config = dict(
    hidden_size=128,
    experts_per_token=4,
    d_expert=32,
    routed_scale=2.0,
    balance_loss=0.00617,
    vocab_size=2048,
    tie_word_embeddings='early',
    learning_rate=0.00694,
    max_seq_len=1024,
    train_tokens=389100000,
)
Below are experts of layer 9 (counted from 0) of a mixture-of-experts language model. Rows are named router (the router's row for the expert), up (a neuron's input weights, with its number) and show model dimensions 32-63. Each number is 50 + 12 x the weight over its row's rms, rounded and kept within 0 to 99.
Before each expert's rows: a language model's description of what the expert responds to. This comes from a sample of Wikipedia text that the model never trained on.

# expert 12
Articles after verbs
router:59 59 58 55 37 32 52 42 68 43 40 32 60 28 36 32 45 51 18 47 38 44 33 36 63 67 56 47 49 66 62 54
up0:51 51 55 46 38 62 52 65 58 40 55 56 45 27 49 38 52 50 53 43 64 72 69 35 23 55 43 54 57 66 55 62
up1:38 54 66 53 48 37 42 43 37 48 43 64 60 69 43 58 60 59 29 67 46 58 41 46 50 62 38 32 41 33 42 59
up2:43 48 49 32 47 53 78 47 85 56 43 58 49 48 26 40 46 55 35 57 33 50 40 31 53 57 49 69 33 45 61 49
up3:48 52 34 51 52 51 65 51 48 57 46 58 49 34 61 57 30 37 34 28 29 58 50 43 63 77 51 52 54 45 47 60
up4:39 66 54 53 52 21 54 67 52 33 56 42 61 73 46 56 58 82 47 44 41 61 33 62 56 58 57 29 32 55 35 54
up5:73 77 56 51 58 56 66 54 61 57 46 54 37 65 48 38 24 47 45 41 37 52 40 49 64 23 39 73 48 55 60 37
up6:44 46 59 56 53 41 48 48 52 30 73 61 25 40 73 45 79 46 47 47 42 51 54 43 20 45 54 80 55 46 57 43
up7:68 56 57 56 44 52 47 48 59 45 58 47 48 44 32 42 57 44 35 40 39 34 47 57 57 66 60 56 27 38 43 37
up8:34 55 37 58 38 36 53 32 57 40 47 52 60 42 45 40 44 41 38 53 62 57 61 53 49 47 54 46 54 41 68 40
up9:29 47 75 49 53 51 50 64 66 39 38 34 34 52 48 14 57 53 45 51 31 50 60 55 44 25 37 38 48 46 43 75
up10:59 59 46 79 35 61 35 58 44 45 67 32 54 42 48 56 68 50 45 42 35 27 41 61 65 60 29 58 52 44 30 40
up11:58 74 50 53 52 72 50 46 57 65 73 55 43 16 64 42 61 49 46 51 34 49 59 47 62 51 32 43 38 40 46 61
up12:48 58 59 50 64 50 47 64 66 40 39 46 54 31 31 53 81 54 46 52 35 69 73 48 64 47 48 61 47 44 57 39
up13:50 43 56 60 55 42 60 58 58 56 47 43 45 42 53 34 87 54 56 67 35 49 41 42 72 75 45 48 45 50 55 47
up14:64 45 74 50 47 32 30 54 41 44 59 57 62 48 59 31 49 64 40 25 38 30 48 45 44 55 71 56 65 60 43 46

# expert 63
Inner vowel pieces
router:48 51 57 33 37 63 61 60 39 48 40 51 58 57 45 53 49 35 47 30 67 35 56 48 55 60 70 39 58 61 42 57
up0:55 59 59 46 75 48 45 55 49 52 54 56 79 59 29 38 66 48 44 39 48 41 45 56 53 58 59 50 67 35 63 42
up1:60 46 48 07 55 45 43 54 48 52 38 60 55 53 45 35 84 52 50 35 57 45 47 42 62 78 59 59 36 55 48 35
up2:63 51 47 51 48 44 86 68 39 67 35 51 29 34 53 38 35 52 40 39 62 33 51 48 52 47 42 49 42 36 54 54
up3:65 48 63 62 72 42 70 70 42 31 48 43 50 45 51 40 43 48 45 29 41 37 41 59 43 41 62 55 53 53 36 37
up4:56 48 48 46 68 57 60 59 56 75 59 50 68 43 41 42 49 45 83 54 55 54 67 33 40 42 69 53 49 51 59 34
up5:30 41 56 56 52 62 64 60 33 90 65 66 25 41 60 49 46 53 56 51 43 55 73 44 48 62 49 41 40 58 51 54
up6:48 57 72 64 40 44 59 56 42 41 37 67 51 33 32 51 68 41 58 32 49 39 63 59 24 53 47 45 41 48 44 43
up7:51 49 52 52 52 56 66 44 40 50 38 35 62 53 49 58 59 32 55 44 31 49 56 65 48 53 60 37 44 69 36 52
up8:55 59 38 24 30 50 68 51 61 47 65 79 59 57 62 48 59 62 38 40 64 33 40 45 24 56 63 34 48 48 40 55
up9:51 48 60 40 43 60 36 49 61 30 51 57 34 63 65 32 49 38 51 37 54 47 39 48 48 50 34 49 61 44 40 47
up10:76 35 62 41 72 60 18 79 48 64 62 62 56 57 46 52 49 50 51 32 58 48 57 39 40 65 82 67 29 57 45 32
up11:58 38 46 49 55 59 36 43 52 26 36 52 76 69 16 48 65 49 49 47 59 28 58 39 54 47 55 42 47 38 40 31
up12:65 58 25 52 78 43 46 38 40 53 30 47 50 59 45 49 46 66 60 31 57 70 41 39 47 43 61 50 33 46 48 20
up13:20 33 58 37 58 53 57 63 63 41 49 22 49 61 42 50 52 27 40 47 48 55 52 56 47 33 69 45 55 56 45 61
up14:44 56 41 49 41 56 56 61 36 42 49 52 67 37 76 53 33 42 48 21 47 46 55 49 51 71 59 56 48 37 30 37

# expert 16
Institution names, place directions
router:62 49 55 45 43 61 57 60 57 41 55 39 52 71 77 47 37 55 58 60 52 37 31 64 70 53 64 41 49 41 56 68
up0:27 65 45 30 63 50 67 68 53 50 43 44 50 48 69 43 28 61 46 49 57 35 43 56 27 64 63 24 35 36 43 63
up1:59 59 32 30 56 44 45 50 20 65 72 41 66 57 39 30 76 49 40 46 60 54 53 60 58 40 56 39 46 63 44 50
up2:56 47 34 54 58 38 52 67 43 59 43 49 43 66 49 58 58 49 51 45 35 33 43 59 54 36 54 45 47 39 36 69
up3:53 43 53 31 43 68 43 64 42 49 61 37 39 54 52 62 52 48 51 51 43 49 45 53 52 42 52 56 59 27 62 51
up4:65 58 56 41 35 51 81 68 67 37 54 62 41 57 67 55 42 60 51 49 48 47 61 56 51 48 31 66 45 47 48 34
up5:45 55 55 14 50 62 41 64 75 42 55 51 34 63 67 33 59 45 48 66 41 45 47 32 65 50 54 62 63 35 45 76
up6:61 61 35 26 62 70 59 33 61 48 50 50 43 77 55 64 50 50 51 22 44 47 42 62 48 60 46 48 39 56 36 56
up7:60 62 61 58 61 51 66 60 69 46 20 59 55 61 61 48 79 46 72 52 48 52 48 65 59 38 68 57 39 58 56 49
up8:50 57 57 48 37 60 68 57 57 37 43 53 59 49 70 35 53 47 51 34 51 62 49 65 54 39 48 51 33 35 62 42
up9:60 52 41 56 49 43 49 61 26 47 53 46 59 48 51 31 43 29 54 37 43 40 42 61 67 46 50 57 37 51 46 42
up10:35 52 36 65 49 72 51 32 53 50 42 54 38 68 50 51 43 43 42 64 47 64 50 46 33 33 40 32 42 67 45 31
up11:37 55 48 35 47 58 27 63 25 64 58 63 33 51 46 56 37 40 57 65 44 52 47 65 35 24 60 48 62 39 66 53
up12:44 50 68 32 69 42 48 60 54 52 60 59 56 63 58 34 31 41 52 42 44 37 42 61 36 50 71 53 26 59 42 49
up13:63 60 42 49 43 68 42 44 31 57 71 52 65 51 64 48 24 51 71 49 47 37 50 51 32 52 60 40 49 63 43 53
up14:61 36 45 44 59 41 49 62 49 60 52 48 54 43 48 30 45 33 66 55 52 54 17 46 72 35 27 43 51 48 44 45

# expert 45
Mid-word Latinate stems
router:19 53 48 74 76 46 60 45 46 60 53 35 54 63 33 49 45 56 57 64 62 63 41 50 58 41 35 36 55 64 33 36
up0:30 68 28 52 41 48 46 43 48 57 39 57 38 66 68 40 71 52 39 64 46 41 44 44 43 36 33 54 54 47 45 37
up1:38 38 55 62 66 46 57 65 47 51 62 43 60 42 48 47 38 59 49 46 68 38 58 59 19 52 24 36 50 51 41 29
up2:57 40 57 59 77 54 63 61 71 59 61 63 72 53 30 36 47 59 50 46 49 52 51 35 43 47 43 66 24 62 45 32
up3:41 43 55 70 46 45 25 49 58 49 53 81 50 38 50 50 40 51 56 75 57 63 40 44 37 64 39 56 58 41 45 30
up4:55 47 51 63 63 47 77 49 39 44 59 40 34 49 27 39 49 55 70 50 48 25 34 30 32 48 40 42 42 63 62 47
up5:23 42 39 34 76 45 41 51 59 44 54 44 42 52 24 41 62 64 55 44 38 55 31 39 58 56 48 51 65 46 27 48
up6:15 43 41 45 67 60 50 39 58 47 43 39 47 58 56 42 64 42 38 50 52 57 55 44 55 38 53 43 45 61 43 35
up7:66 41 38 40 48 45 41 48 53 58 59 56 46 52 41 31 51 58 64 40 51 61 60 54 46 25 38 33 39 63 29 43
up8:43 38 35 46 60 54 42 41 52 30 42 42 43 44 36 56 51 66 55 48 47 49 47 64 50 38 62 72 43 51 45 36
up9:66 48 62 47 74 57 57 75 52 68 79 43 44 61 63 33 62 56 42 49 71 40 41 67 64 34 48 46 56 58 50 46
up10:76 51 52 46 61 57 47 53 36 57 42 56 58 52 53 52 41 56 60 71 41 58 35 40 44 45 50 45 48 56 19 62
up11:43 60 69 44 53 24 55 52 67 66 55 42 30 36 62 46 66 48 56 78 41 39 60 55 39 34 69 48 49 51 43 26
up12:28 49 76 37 62 43 55 53 46 45 63 56 24 57 43 40 63 39 54 50 48 59 48 70 43 66 57 44 48 64 62 28
up13:53 79 38 41 67 48 43 51 45 50 56 52 59 77 53 57 48 61 64 42 56 33 66 42 26 36 56 48 49 42 48 35
up14:38 38 63 78 53 31 49 57 33 56 49 45 53 57 52 31 56 59 27 68 59 40 48 47 48 31 42 66 41 55 40 30

# expert 6
Quantifiers and numbers
router:79 56 41 26 42 55 51 39 64 55 52 35 63 40 76 41 47 38 52 42 57 53 52 56 57 62 42 57 67 37 61 53
up0:42 48 40 33 29 52 35 47 46 89 43 43 57 58 50 34 51 62 71 51 32 64 19 36 60 56 42 44 55 43 35 57
up1:71 63 40 52 44 49 43 45 38 58 70 42 46 52 52 49 55 35 58 40 56 72 38 39 43 27 54 59 48 43 42 56
up2:25 60 65 49 52 80 43 59 53 62 49 56 63 44 43 52 51 46 41 45 56 24 56 45 38 50 27 41 65 47 56 51
up3:54 54 58 35 66 25 65 59 46 47 46 76 47 39 77 36 55 52 56 44 55 41 54 50 56 33 69 62 46 56 40 52
up4:54 67 54 34 30 74 39 68 50 56 61 42 63 44 46 33 46 47 45 28 62 58 47 61 31 53 66 50 45 48 56 63
up5:73 42 60 31 68 49 70 45 65 65 53 53 43 47 51 21 46 31 33 45 53 62 60 57 37 24 35 50 49 47 73 32
up6:43 60 55 67 67 38 43 35 71 72 68 68 56 59 75 25 54 54 31 53 43 24 27 59 60 70 43 45 60 40 61 43
up7:47 45 50 39 58 48 55 49 42 51 68 41 41 54 66 46 56 57 39 55 40 56 49 26 48 65 51 46 58 42 71 27
up8:36 53 33 33 41 46 52 53 54 65 43 48 53 31 45 41 40 51 48 58 58 56 65 62 54 77 45 61 24 42 42 32
up9:62 46 67 70 57 55 30 43 40 67 46 42 55 48 77 47 52 58 61 55 52 48 77 53 67 58 50 60 59 39 66 56
up10:59 35 62 49 53 50 30 55 36 28 45 52 30 48 47 36 49 69 46 56 67 63 55 40 54 35 62 49 49 48 57 74
up11:38 49 64 31 66 42 30 53 40 40 68 37 40 65 42 53 56 39 47 55 78 59 63 39 48 55 42 52 45 34 60 61
up12:69 50 17 45 40 58 34 46 76 37 41 31 59 44 49 61 45 64 54 34 44 58 58 57 44 41 44 53 48 22 52 51
up13:58 73 41 37 41 58 30 60 69 52 55 29 36 52 46 27 47 34 59 61 53 65 39 69 52 64 52 51 49 45 53 59
up14:33 56 29 58 29 45 52 45 74 43 45 67 48 38 56 30 40 46 51 65 68 69 37 57 48 73 30 78 52 27 48 48

# expert 34
Foreign surname endings
router:49 72 45 42 60 45 35 50 63 39 48 60 49 27 50 52 85 37 56 72 43 77 29 68 51 57 67 57 55 51 65 15
up0:23 59 61 41 73 50 53 39 58 42 58 42 42 46 49 66 63 48 50 48 55 53 13 58 51 56 38 59 42 57 37 64
up1:49 60 47 39 51 50 68 37 70 51 61 42 47 18 44 46 57 42 61 42 54 58 74 66 52 31 53 31 57 72 38 49
up2:38 65 48 70 46 51 43 46 52 69 55 60 48 58 84 49 72 66 59 49 54 59 43 55 52 53 46 81 49 62 33 45
up3:36 55 51 59 55 53 64 67 57 38 76 64 38 39 41 35 85 44 59 53 33 76 69 45 46 64 44 61 65 52 43 35
up4:64 73 46 40 56 49 25 42 67 33 47 67 46 22 45 59 70 52 52 53 45 58 59 51 36 32 68 48 45 45 55 35
up5:38 45 57 59 47 49 49 65 33 40 47 49 39 27 32 33 46 59 70 72 62 59 50 49 37 70 51 57 34 58 41 31
up6:51 58 44 35 35 78 43 64 48 58 42 57 29 56 55 47 67 43 48 47 42 58 51 41 53 44 43 55 50 38 43 31
up7:60 38 46 45 46 65 26 58 52 62 39 35 37 32 45 47 58 42 49 44 45 65 63 59 34 43 62 51 36 39 46 50
up8:46 69 42 39 56 38 78 47 40 23 46 42 48 67 54 54 41 44 46 41 38 71 50 58 42 61 53 45 33 47 52 55
up9:65 60 49 45 61 43 40 50 57 55 41 21 53 50 45 47 63 40 58 51 57 42 51 53 53 57 49 47 30 58 36 39
up10:37 54 51 42 57 49 47 51 59 24 50 45 43 47 68 48 53 42 36 68 54 45 42 27 77 61 56 67 38 40 69 43
up11:18 61 43 51 28 71 35 45 62 50 47 55 61 57 60 57 58 48 59 58 58 74 77 53 30 33 75 46 32 58 56 34
up12:60 34 45 46 57 44 51 40 63 47 62 36 21 41 37 68 30 54 65 45 63 67 65 42 47 49 45 67 35 52 67 45
up13:45 48 45 31 74 64 65 50 59 50 48 52 70 50 52 40 53 48 46 71 60 50 30 26 38 48 78 87 29 55 54 36
up14:55 45 21 31 46 56 51 72 39 62 37 46 40 59 50 48 33 23 39 53 50 37 47 58 65 39 63 56 47 29 54 40

# expert 11
Scientific name endings
router:55 78 54 62 53 54 23 62 39 45 71 46 43 47 58 61 49 40 62 49 50 62 55 43 52 60 65 54 37 63 29 30
up0:32 73 51 56 62 44 32 69 53 62 74 58 66 49 45 44 49 48 55 37 56 62 35 53 35 55 45 38 41 47 36 47
up1:46 64 24 51 60 26 60 46 49 47 52 55 52 52 59 52 66 53 35 43 55 51 41 53 51 64 75 65 27 27 33 61
up2:60 66 43 49 39 40 52 59 61 43 38 65 47 55 52 56 56 52 45 38 60 63 38 29 40 44 47 58 47 54 38 26
up3:47 60 67 46 37 55 44 43 40 58 45 38 59 43 52 40 45 24 49 47 38 62 45 41 28 57 53 62 39 58 49 37
up4:47 56 52 55 43 20 42 39 53 44 63 64 68 50 47 24 59 44 57 45 52 39 61 46 51 45 65 46 38 70 52 27
up5:63 63 62 40 41 65 50 71 52 53 61 37 47 30 41 47 48 52 63 32 37 57 49 48 28 63 54 44 40 49 28 41
up6:51 63 58 48 27 59 34 53 43 45 64 42 66 44 61 49 45 42 60 26 32 46 24 31 53 48 48 70 41 53 49 18
up7:57 37 58 52 64 61 37 43 57 52 79 55 45 39 58 56 56 63 49 51 64 51 60 57 52 39 53 61 39 69 39 44
up8:46 70 50 41 51 20 44 53 39 53 63 48 66 65 61 34 57 46 43 55 54 56 43 28 58 56 35 74 47 57 42 47
up9:41 63 41 31 51 62 42 67 43 58 68 38 33 66 45 53 72 39 62 19 37 44 71 41 49 64 59 57 45 61 64 41
up10:46 48 49 60 48 54 25 61 59 52 71 51 34 54 78 49 68 54 42 41 32 67 56 50 47 57 32 74 35 52 33 42
up11:53 44 46 64 60 43 44 70 51 33 36 50 26 47 68 44 49 47 59 52 37 67 54 52 39 45 55 59 43 72 24 52
up12:51 63 45 56 60 27 52 76 55 36 56 63 49 37 51 40 58 38 37 42 51 55 43 48 21 35 72 46 35 47 29 60
up13:46 59 45 60 68 44 46 50 51 44 64 58 32 62 40 28 53 49 44 53 51 64 54 72 37 63 64 68 49 53 71 40
up14:60 54 55 50 47 57 40 46 65 36 53 42 56 33 58 44 48 59 53 38 64 55 65 33 51 31 58 65 41 56 31 32

# expert 8
Institution noun pieces
router:20 23 83 75 55 54 64 41 37 42 58 52 14 63 54 40 55 55 48 62 64 42 54 45 59 60 64 52 38 53 36 55
up0:33 32 76 61 33 43 60 65 63 55 68 60 27 75 64 32 58 23 52 56 39 47 50 43 31 74 61 59 43 71 39 51
up1:47 56 54 39 38 56 52 62 23 60 66 44 38 62 43 38 68 69 46 36 48 35 72 72 47 48 51 57 60 49 53 70
up2:31 41 47 40 58 54 56 54 48 47 54 72 27 60 31 36 71 46 52 51 67 44 69 45 59 19 53 61 30 45 56 37
up3:57 33 59 54 69 51 55 51 54 52 51 66 46 59 56 36 53 70 49 66 73 49 66 65 51 42 62 40 71 46 34 59
up4:31 62 46 64 45 42 53 53 38 40 52 31 45 44 51 26 69 60 48 51 76 38 55 25 48 38 65 33 43 52 57 50
up5:47 45 56 68 51 51 58 63 56 51 58 71 38 62 57 34 72 64 41 40 54 72 44 23 65 61 50 71 29 49 51 56
up6:42 34 71 59 57 60 70 34 50 44 57 51 15 49 63 61 49 57 44 49 43 55 71 45 49 30 57 43 39 34 47 30
up7:28 33 67 43 51 25 65 42 45 52 43 75 44 64 47 45 61 48 69 50 46 44 61 30 47 49 64 48 40 63 32 48
up8:42 36 57 74 59 46 45 35 41 50 47 48 32 38 50 42 49 65 41 54 26 24 49 49 67 50 48 74 47 44 43 67
up9:55 28 29 74 55 47 49 61 42 53 37 55 14 46 64 35 51 40 47 69 61 46 33 39 31 46 59 52 35 51 30 53
up10:35 56 43 45 47 57 68 62 35 37 67 52 48 40 35 37 53 32 53 52 69 60 52 74 51 60 45 35 43 48 39 09
up11:45 42 43 57 68 50 63 58 68 41 56 63 21 62 61 38 70 54 51 39 49 40 36 45 48 42 48 50 66 57 49 24
up12:43 41 66 84 44 45 76 58 39 45 46 62 55 30 50 32 38 53 37 63 43 49 53 38 33 38 49 64 50 15 55 46
up13:40 32 61 54 27 49 41 56 63 33 70 37 30 73 47 31 56 53 71 53 63 48 54 45 61 41 59 63 37 67 53 49
up14:29 38 52 58 49 40 54 73 74 51 55 51 36 61 50 55 58 46 47 43 45 48 49 57 51 36 61 70 42 81 48 25

# expert 36
Plural noun endings
router:49 57 56 70 67 56 66 53 46 59 71 61 49 68 42 69 51 43 58 55 59 70 53 46 56 56 28 47 47 62 68 67
up0:70 47 43 51 56 39 57 66 54 48 70 51 61 42 57 39 50 28 38 55 51 47 72 43 69 50 38 49 60 55 51 59
up1:60 50 72 62 46 37 56 70 49 48 49 60 49 71 54 61 55 55 51 48 41 60 51 53 40 27 06 34 46 46 29 45
up2:54 53 36 39 29 62 65 37 40 39 58 65 68 55 51 54 73 56 68 67 54 50 62 57 42 54 32 57 43 38 51 65
up3:60 26 56 44 47 29 58 59 39 44 60 67 43 74 56 57 54 24 55 42 48 54 48 39 58 67 50 57 66 62 51 49
up4:41 32 69 74 58 56 61 47 56 67 47 63 58 43 40 39 74 55 53 41 46 32 51 47 48 70 33 57 40 57 39 30
up5:67 65 61 58 65 66 53 51 23 50 41 53 50 48 54 63 42 63 51 49 47 59 44 30 50 47 32 46 27 46 45 50
up6:59 76 43 50 57 36 71 57 48 47 26 34 49 54 47 34 65 63 38 41 46 55 44 41 51 43 72 56 66 68 54 39
up7:47 54 65 69 77 66 53 48 59 43 51 57 55 18 50 60 33 26 58 49 62 40 55 80 54 33 36 45 39 45 69 25
up8:57 41 45 55 48 52 37 66 53 59 39 38 29 63 64 54 74 54 57 55 56 55 18 52 38 40 45 40 47 58 42 51
up9:57 43 57 30 66 61 62 48 52 50 67 49 30 53 46 60 51 74 41 57 62 64 27 62 37 75 54 51 29 49 51 30
up10:35 57 44 53 70 54 72 81 43 33 54 50 63 59 39 46 58 63 58 31 44 48 33 50 43 65 48 64 79 72 55 52
up11:63 50 58 36 61 38 47 55 59 60 49 41 42 62 57 59 39 53 55 50 39 64 34 51 31 60 48 35 39 42 44 69
up12:48 47 45 41 84 46 49 43 45 37 48 53 51 45 68 63 57 41 54 39 46 65 65 66 47 62 29 46 43 47 65 64
up13:76 65 39 44 64 37 54 61 79 38 54 52 67 49 35 60 45 64 48 31 47 56 54 29 33 36 48 41 33 59 39 55
up14:44 54 48 49 50 34 54 49 47 46 55 62 47 45 44 30 65 67 55 39 66 45 52 40 69 46 44 73 53 65 30 46

# expert 54
Foreign word endings
router:53 55 35 36 70 60 42 42 54 58 60 54 30 59 63 56 58 52 47 63 54 43 52 57 57 69 59 42 67 68 64 38
up0:47 50 54 63 35 26 53 64 50 46 55 50 46 76 71 55 57 41 37 64 30 59 59 52 43 64 48 25 40 50 47 63
up1:39 62 53 29 38 64 29 59 62 56 41 57 44 54 42 32 63 56 41 46 25 47 39 38 61 31 48 62 51 54 58 49
up2:44 49 41 43 71 64 55 51 55 48 50 51 64 63 43 36 44 31 38 68 38 46 51 57 56 70 83 47 27 56 58 50
up3:51 49 54 41 57 48 52 49 42 33 44 43 66 48 59 39 71 52 39 35 46 68 47 51 58 57 60 63 34 45 38 50
up4:27 64 41 76 62 39 44 48 61 35 57 51 48 35 43 46 60 48 59 64 47 42 47 53 46 78 39 51 68 49 33 35
up5:40 52 44 65 62 61 65 58 77 77 57 71 35 58 67 50 39 42 48 54 62 59 50 58 55 58 54 66 39 62 57 45
up6:60 70 22 50 27 48 34 50 37 38 54 55 31 40 46 27 49 68 52 51 48 29 70 52 45 40 53 40 54 48 52 36
up7:57 59 52 44 48 49 43 60 40 56 35 59 55 43 31 42 62 28 20 67 40 61 65 26 66 50 41 44 52 51 58 43
up8:64 62 48 51 62 50 42 66 54 49 62 58 55 43 67 59 62 67 48 56 70 30 29 39 34 62 52 69 49 66 44 62
up9:43 44 40 55 49 49 50 44 34 53 67 36 36 83 53 41 45 52 37 63 47 56 57 62 36 38 62 42 79 38 39 53
up10:32 49 31 43 54 65 23 45 65 45 59 40 46 78 66 53 64 43 65 51 32 44 42 69 47 58 56 58 62 56 59 51
up11:65 37 56 27 66 40 47 35 89 23 62 41 56 41 64 49 44 63 48 49 64 30 70 70 41 63 53 45 61 50 42 64
up12:51 54 44 73 43 58 43 46 45 66 68 49 57 37 38 36 87 44 61 54 40 46 31 65 29 65 51 36 43 41 51 68
up13:38 59 49 41 50 35 54 67 28 37 28 34 44 37 72 43 68 47 40 59 39 43 51 71 27 60 51 54 70 35 45 51
up14:54 39 35 29 52 78 59 69 59 44 44 67 33 51 28 45 68 50 59 65 69 66 45 47 43 35 52 51 58 61 53 49

# expert 50
Possessives and pronouns
router:62 45 46 56 44 65 41 44 59 57 40 44 40 61 56 55 43 56 24 45 56 53 61 31 54 70 21 61 67 57 44 56
up0:49 57 60 38 39 53 52 50 57 61 54 35 53 51 53 55 46 36 39 38 47 40 26 67 41 52 43 51 45 53 66 38
up1:51 53 60 77 49 40 49 58 52 46 35 67 40 60 51 64 22 58 52 28 43 46 60 37 48 58 66 44 65 55 23 55
up2:36 33 46 52 56 48 45 18 54 67 52 40 55 58 56 62 59 54 53 36 59 42 55 50 44 42 63 63 59 32 62 29
up3:60 33 45 46 56 31 58 39 56 52 44 40 59 51 40 37 39 67 53 50 47 50 67 45 45 37 29 46 31 46 48 54
up4:36 60 40 60 66 46 53 53 54 63 42 34 46 40 39 41 69 68 40 36 46 32 42 20 34 37 50 33 58 40 33 60
up5:50 43 57 48 53 51 40 62 39 55 40 49 10 57 49 25 57 33 12 44 43 54 48 54 50 57 39 52 43 51 40 70
up6:44 47 55 44 36 46 46 47 48 43 61 42 40 43 40 48 53 58 45 64 61 59 66 58 32 60 36 71 61 51 57 38
up7:44 56 53 53 54 59 25 58 60 56 30 58 61 40 55 38 48 41 33 46 55 41 77 42 37 50 40 47 55 53 30 54
up8:36 36 35 64 62 41 54 67 59 66 30 76 33 35 35 60 55 49 47 61 55 59 54 48 49 68 44 54 51 48 37 57
up9:52 71 27 51 49 46 41 62 62 47 59 68 44 57 72 42 35 22 45 36 64 33 62 45 70 59 45 39 45 40 45 62
up10:49 35 39 43 37 60 57 37 63 47 50 51 41 69 57 51 53 58 56 36 54 50 40 69 43 38 48 45 58 55 44 41
up11:39 46 56 45 64 47 78 46 52 39 38 42 50 60 62 42 59 35 34 48 61 28 45 54 48 75 48 34 55 40 37 60
up12:65 56 65 53 34 51 60 53 64 44 58 75 49 34 59 25 46 11 47 55 52 65 39 74 42 35 39 67 39 36 34 37
up13:64 58 40 23 65 50 41 50 54 56 52 39 48 49 50 15 55 45 42 35 33 49 47 17 63 63 52 61 46 49 51 44
up14:44 73 31 59 67 39 38 61 49 38 37 40 49 49 41 45 55 37 43 55 53 51 61 38 41 60 51 69 42 38 42 77

# expert 18
Official titles
router:43 64 67 42 53 57 53 51 86 45 49 46 52 44 49 52 63 63 17 39 58 42 55 41 64 44 48 52 22 48 56 63
up0:44 45 60 23 69 38 40 38 41 43 74 40 54 37 52 47 54 64 66 47 43 35 38 42 45 46 50 69 53 25 39 46
up1:46 44 66 51 31 46 70 58 68 36 39 46 20 24 55 50 66 48 51 42 59 21 67 48 49 39 56 50 39 32 50 60
up2:56 43 76 40 66 51 57 65 48 33 43 53 32 39 48 41 49 36 41 52 52 41 40 51 53 54 36 43 46 48 57 60
up3:27 59 33 48 42 34 40 55 55 63 61 62 32 51 66 54 52 54 34 48 61 55 35 37 69 47 52 62 53 54 54 48
up4:39 38 62 46 81 45 56 47 51 63 63 60 47 54 65 27 60 34 48 33 59 65 51 40 49 56 59 46 24 58 33 41
up5:33 41 54 43 60 60 61 43 51 50 67 43 47 38 54 63 38 37 62 15 45 31 55 45 47 40 49 83 15 39 43 59
up6:40 60 63 60 52 45 60 55 75 43 56 45 40 53 62 45 48 53 60 29 69 42 36 38 56 50 67 56 47 42 45 18
up7:57 52 41 30 60 64 56 49 56 30 58 39 13 31 35 29 46 44 50 47 37 37 65 42 50 49 55 37 60 61 36 51
up8:37 59 69 54 53 41 81 54 51 60 55 40 50 45 38 49 48 55 46 41 70 25 50 61 57 49 44 50 55 47 58 41
up9:50 28 45 52 52 35 33 60 36 63 37 55 67 31 54 40 54 71 58 41 49 58 55 46 51 43 64 37 20 36 57 32
up10:41 44 38 38 53 51 40 67 60 43 57 50 38 62 53 66 46 53 47 54 40 52 40 46 65 58 43 70 49 43 39 66
up11:39 37 42 30 41 32 58 47 56 39 37 57 40 50 49 41 57 28 38 32 47 54 50 43 48 38 43 57 37 57 52 48
up12:31 59 62 38 50 44 36 48 53 59 46 49 29 39 59 69 68 44 50 41 46 36 30 58 48 68 59 39 38 36 46 41
up13:70 61 62 40 60 40 58 53 59 38 64 31 74 50 40 29 67 44 47 45 76 73 49 40 62 40 66 45 38 48 41 65
up14:75 41 60 32 41 34 57 52 57 47 45 56 33 58 44 39 47 67 41 52 51 63 31 45 51 54 52 51 34 29 52 24